Below are experts of layer 2 (counted from 0) of a mixture-of-experts language model. Rows are named router (the router's row for the expert), up (a neuron's input weights, with its number) and show model dimensions 0-191. Each number is 500 + 25 x the weight over its row's rms, rounded and kept within 0 to 999. Numbers have three digits each.
After each expert's rows: a language model's description of what the expert responds to; "gets" lists some tokens that make up at least twice as much of what it gets as of all text. This comes from a sample of Wikipedia text that the model never trained on. Tokens count by the router's weight.

# expert 54
router:522463523470499487523499523505482507478483463506505522502497496521444476512513511495548495510564516495485494478472504511482498481461502454515521460493506523511508443495511515500511443530511510489490521533515505519476490506502459484477495486514542513510468486477505515496470491518519478510496484516544498541520511497472518453496538460486468457454493500475457519473507440493477550476461491469567507477499509456477521531502532509504460544502485494452476501456523489460470477496493480519505515489528482521453510510530474461503481540494458518494502504529473533537464488524519525491
up0:531496493531488502505554528498494480483464499488479516435481465479485487497512514470521511493515503550480513525483477481514492461497481496490501485499495480514519487483482451505487469519502492422516474473505498452534558533504511501493510507513484468512458543499511444459497478503512492460520475484505525527514494472494475505507531466486495490451450505511496511495474502528505493508506518497493511484508529509507441520490521542501463507476511554445511464509562539469515512457519573496512483503468504487524499529476533508488488515502513483490469544522529503505516471521475552523
What it handles: Infobox field colons
gets: ":", "-", " |", " in", ")", " the"

# expert 31
router:497552515496488478476478469492488488443484526465518492560460521504504518496449505551512467518498474521516485506533531471496485514473480505500520480509511515559488477471485494547505521532427498504517488541506524487484520534474490480537478476474514485524496458482509512444519515485490527525516544518491488448512549525504460556509506511488505511482533465497485481493516508509527510489486448451505480482506525448483510485521503474527515544476472507534470489522486471522492540480515524465507497520511542482508478481503522479512482535497465514494480476465471534519511525484508486488
up0:496507520489510499484426516507488506504472499449502474508478528516470516464529458502429463498522536493493470455521490562506494512555524483536504466510527505479494507479522521485507506503508512529536493502486477509528514481502516512543472518457487482519552487422501458521479488511461485492526501489464506477560509494510519536513484498502514511457499506480508525490509526477515525512495522546514539509471495510510473488486477505508519479523510473497514520504468456506472483516557479528528502530464494482489482480548506455539467476542502524474534499479478513531475481515501474489
What it handles: Word-final suffix pieces
gets: "er", "th", "or", "al", "ed", "st"

# expert 30
router:490464482534497489474538427507528510527491491519503522520521514473486488453497522519473474506509474504492499493524476499518478462511479470453521473500522482501494478496488509556502521489499479491466521513547532537486482489506462489492462530482498533491511504494488507497532502556477513521496533455501460440506524505505504548477507514472480486478492501549509494519483502538523465484500456503474505515445511498550513476520450471543510465517524518510458499517492459560498490542504486494465459470511471535475529520486462515541515498507544487474534497483512490519477515489482475463
up1:510535473547524465479511501469503501486473482495521470497491509535477491515502503453493506515498489508520502529480504515520513486485494534521489518516485491540499476522475504505546465532483512503521503518508502455467470468520492519495453496484508448506494487523554497509476466493498507513500506516497517543531498508499469529511488502512477494468525528520486519471466478478532482534515502465513579486544528506515499532521497502518519481455420512493514484458546507497515450531484517489568534524472540493452506473459464511479470506536500556520524487480522520515527463476506534495
What it handles: R/re- word pieces
gets: "re", "ro", "ec", "r", "oc", "c"

# expert 35
router:521501500460488461561520541522514477470507464513501529470470476487473517494470495515469477509531489534495477519452498488452495524488474479522504478459528496501509458485497508501500512518501466449498456488500520493478508519538490511451508536474534474521452463534480473524530511514518488512498476506505547475484489524515509496522504469559482530509456462482457507479492477530464489506468512471460481496521476505472489509474527538489533487488507521471518472537498508459510489536500515537493506498476519521484490524520544511466516497505505515480489507465529506532503450525528495581
up1:525502460509473472532472507460467465465519491471502496492504525483498525491495481481523459509528487530501548502553541482510485489510500491503503518504518522548530481490505440501491493465481528490515551461511494511518517521479513528515501531468529475518526495526519510452481488466503466468493512549496536537513510524520494535507537505504522538521490451475475510460503491487504483469529527504517479528509489504486468528518551517518514506458475484487527529558481499515469477455521541509565473534495460524486530493519525450492467486517506513494520506525550499494499482482543528484
What it handles: Table delimiters and codes
gets: ":", " ", " |", " |\n", ",", " \""

# expert 5
router:473496514552473501541537484442535509499522497518520501499530508500508521454512443549477485474525472501523502469483521485517470525473491445469526488496531456530501538539515454499493529514491494500504482507539509533505506484458482514468482469484488503526491428532484486497547532478480525523543473497491511470488526479503495471512522514488501511504466513505507468521511471512526507498472534464506540506544472518503501471496468507542481506527487561502459496525519484526499517549507509473530484523490490558475528493514499525501482510537539487481513507488512518517511475471476463463
up1:500528484489507492473501491510466488522497512516545530515535483490480461496479508500513438472499493445498519545514480546469496505466518524475494496519471509524457514481502479449502504536470551495531479473546467502489512482473501527469517514513445489476516505484521530517539480498504490522489507537492510530504520543483498503492540471490496500527546537512511515531522499490521494512526545491499525487554455513542526533475473515480534486503463495454497497489536539514459494515522491513521488512552514482501518496511567460522476508506500509496532478519469547513520514562504477480
What it handles: Early word-piece continuations
gets: "et", "b", " U", "f", "U", "ow"

# expert 51
router:507518501462517488514474468509459539508501460506532502519495520474471519490497499498488489515514492470544459485526525502453476553473495512503520483463561517476469476492489525546489480508464500468495517525507509550488514528468511485545502488446529498509507496523486535489536531477463502505528497465496514488520473482505532533519528533478471489516537459520499529489478501534500526471490443504484473454520531447537503536505503443459490480542533517515502517498499499501507474471495504510471471485525507486517464493469521472537525513488508569473516498540484499487522510534508516532
up0:498513490482520469500522512482539489518541498482485532512497466496532513536500525498507521527505505476539476512468462495497435512515515516526488536490520494483509515513532483533518507465525453478487477496523489495482482523479508494491522467491532518524516523514480467524477500467477511523514512503491502506537536462502512487538535516472462462455464473509461535538516515503493513508479499505489516500485500498496523507496515515524546429489564552485493499472511506484492449522523534517511498491507501461508497483488557519486460525487488525506459469540472532509486580499421508515
What it handles: Table separators, dis- pieces
gets: " |", ",", " in", "–", " •", "yn"

# expert 9
router:502493491499495449488508510476536535439536463520495502507456519478490491514487547523516507489532515494494458495536462514496512479479476478510472461496520527545534509516489527536519476515472555491474549492501492500455465473504487503480477509498519502531458476522514502495519474429461489499506537486486502524535505476472463487517564526463465499532558465473508493490533524504542514496479468486508489507544535473504509537510522519521507541530472483489494500513501473500517490543442515545518513475541506522512519512540500464497502504506513478492516484517477518528514489493523521525
up1:541516499526486499509496486511476522469506498491535532520494528509474505507482513521501511508474538547475528468547485518484471521525449483484493493476500503485527486504548474488467490490507470493469526505520498513525525525546529471510546516490486460523526539470527500519517521470498459464516500514474527492503525548566484500533515511518515477518500511478548535517523502455491487474463519488508503457527507482506482528458490526524489501488548528434516482543453491501513503534494523488501508519512475510531501495437457463491472496503547540507511474554500504536501506538483508475
What it handles: Infobox labels, past verbs
gets: ":", " of", " with", " from", "ing", "-"

# expert 23
router:472535459494484478509470505471518505496532475489519511512517447505513513465481517504501509497520459473498532507534470499498489511513510508494486488506458515539503560507526451490459466544480532473538506516487451462509471539499484470509514501488477517512486521527528492500492484504507496486501563527511543473500477488466507536508552487455488538507489455504486525470483554484532503455502501526516471503478496484502532479537533517535481501469494468486505481465551504518539507460530497482474509508509521490537504525495504517465447519481516504473509449527461541527522542492478473506
up0:510516505484493515561513482482481501506541507525475506523503493523532552522528498491480497506515508540523497499481514436546500491482505501500505470554531502515472490517495525491489480483525545501466488506567488507459514454493501505503520509457497509525488481508513486521487508500511508462467514543489554507503528462527511498487540433502520471478451497492509519493509523537428504488484517493504496473504524532478488547501482461522502471516524480441488502507516499486501490480493489513544512481490461563524492477525479512542497495497434524504487449546481513515507484531531497483
What it handles: Predicate verbs and articles
gets: " a", " an", " the", "ic", " as", " first"

# expert 40
router:531493496470502480503544517501522490476491488508513510534448520547541526523495508513502511516510511539451453509508510463540488510433476513520506527474517468523500465459469545535479475507469498471509495449478557510503523499534490470504536478502514472527503495518489542494538538553513473491516506473490505494523485484497497498524463448498504526540496510505478492488537525548516499521488494479483494431499497533482473492505477512513492530497495471486486514485498528493479486505477544522522487475488508461516535562534528485526534470468459536516489501455517488528479510514489512518
up0:463512469496496500492482511456486461474475559515475475446521517537488501497477529499494486495514531492547481503478474579459523495495532511512489521504508491511497455510465498490459497488477515502502535509509505477443492511456497495514496551486491503486511512468541509512485453507541534539504526549520473478490553527481530549495501540495506505503464508497488524491500482441541488490527503521516536506531510540485510523479509487507524456510540542507519483474495475533497479524478500478502486527539481484454507497494508525497488533536486522472478521509496516506506463511505563462
What it handles: Digits in numbers
gets: "0", "8", "9", "6", "7", "1"

# expert 34
router:492500454500475468495465493484507491467540521469463475487492534528534514498498506534472478491470517507502495519465548474495510504502472535513526528516510494490491481494512542510495495501465517498478532458448531500535526555458507503501488454484513478522473501509490519474488506491497548523535537530495507510528479516520476519479462523511546512503457456459462505462520472495486479467504489476482493524483505450476434485483512503480508501432465483464511517532480519490500531472454499505541507497522478499507523516515505495539535502533476476506484484487505483516509501558515546552
up1:497483511519528488516496524485522481520468498512492473475548514519514525502504521507488522484464489424503508524488478484512525516532473501510491534484477509462548532467502502534479461484479468497478507466524487499461470495509471547518491498477472493473501477523548550517490512504453479494504529523501499504555483453487443520478481500492483500505513492525517495514519472512500482481504519500537485493509549506485500519498552461538506489513451515563502476480495481506516484474470490498502479533513484527495492484497525466495467505535446501534495486531511583465536557516521534480
What it handles: Word-final suffix pieces
gets: "al", "er", "or", "am", "in", "el"

# expert 6
router:518473455492459463491492459518529519529535465529495543514516504495498470500519508481560454521495479473453510547510531518485548540507489468462503552444505519463500490506485516484483474541471480500533527509446502510485477501485474478508502517542523507520446495529454510501523519536513495501493531485484471491487477499450525538507488499505448503516558531494466490497484497510498491504475511505521470502458457481473497500507528502455502478468486532503537509516449502495554506490519473506505514505530505509525491540501497515485481476482493529492459483544513507488482497540526484497
up1:477533502533479508467490505522488479499510501460489489457522508536467488525513480509492520497525497480472517497468485473476484501520493499510484516508431486496496492454483482445524510527480481491432498495480483542532495473514457502487503522504523540449474450475494483500533473508518506530497510510514457533499512524469497537476531498515489526488523526511511478460462476515513528525490480528457447550477505485505529568501490476511521516510481488473512479496555506450451488521508483492451482456502507522526503495479492538522525511509531558483516522492506512462474464486520526486
What it handles: Show/work nouns, breaks
gets: ".\n\n", ".", " ", "9", " The", " \""

# expert 26
router:524516468546506481477510493522515520498561490541521455476460503507500476562540486510508524466484429518492436529485505518518508503494489514481514515470502521511530458470482532500475492480499499504490485458501518504472525434479496466478471497535493515536521505529465484509531514513457473484502537485457463475478486501526449493458482525552500555492524477506463488529496530506477526473503478495501458474494461512494507472519488514475501527496488510521482480457501502488514490480471484528460470502529528482532497534510513516525504525496464528511477512483449469506499512486532508505
up0:497502522486501459493524499490527481515500511502501502541490481491485485514458525496475489552498480468486462519512499460522514466470501509476485476506523509538482473538517528550465509429528540469509500494553502506495477516482490507511510532497489452510483497490496515506494477502560496481538454472485489465462479475534491469503564527468503485473486475540468521516518483478500523478500478490499503514513543538495488463477490528499540511472502518457442476500513498446457516474471537509498491425517502455512522498471531485481498482514469480465491516513492494512500497494490553521
What it handles: Table row pipes
gets: "|", "-", "==", "\n", " |\n", "="

# expert 43
router:500519491506452479504479500494510527501505483480501527502488482542512491543509453489561461504466499498486454496524532459475482547466480514506511525472519510530505518441473490521534497507451505502499532473508497515482493564495506463478542476508494509542473516475468509464562470490483528504494502438530525484488515503484465545522534502477501533498514495456530492473520497540530550528466487519501523509503444496478500510483505499536506524483505520480528524522482524499499491461513539506515528526518525519500536536526534459516493523499483505494505472459496468461513517527466494489
up0:470489500514461511485516541490504539513492488456519515512462495546450460483530513522470497499490482483479507523499489524468524499499522550500488456485487527513517548432517498502496512531468470510455466518502498521489517502495511492514520495503522468471476502505511537507485507520479477506494519526504499506480496471521481512481539505471504509471481534540536483481509438502515496517469479505537470511531534506514529572505525466538497482530512527483523480494487500489462492482528529514550524484530525505493470544494498475549496490478467559456492463495525556439483498475483490495
What it handles: Digits and place endings
gets: "5", "\n", "2", "1", "0", "4"

# expert 20
router:469529506502507514530537503529527504479518499513459475534513528475487502453542498512472525547527483506493553538556488528479448490516516469457506469519456448464493529507527504503476518482488487503479492492497489520534519486551507478469476463485496531549504465518521493495538533541514485511476528505471521471457470480471494494474510473507486552506506481509514485508497477495480466485477530538536503507495532482528548519463449475516499491520477475508496497483530494519481491512548481518449505461529497531485499497474477547508489484528485517493526507484464502504506537505494443495
up0:471496465507503450491473518502519506475497516531475479524437525515533488499494523490530518504502491540539489518461465500533485519529524495491506543489520536526514468567468544473482452498472523512467503532523514506494509527519526490478467467495467528479454481478467484515528496517456527517515494501529470456485538529499530462504472527501511504490498534496480503524536466499517487534501516485527514486477446481486479534513492505493491470512527512475468535501525487511504506512484483530449535507491489507434483481527543498513482553473476499484493486507448511515450461496478514488
What it handles: Phrase-initial word pieces
gets: "S", "M", "P", "C", "G", "R"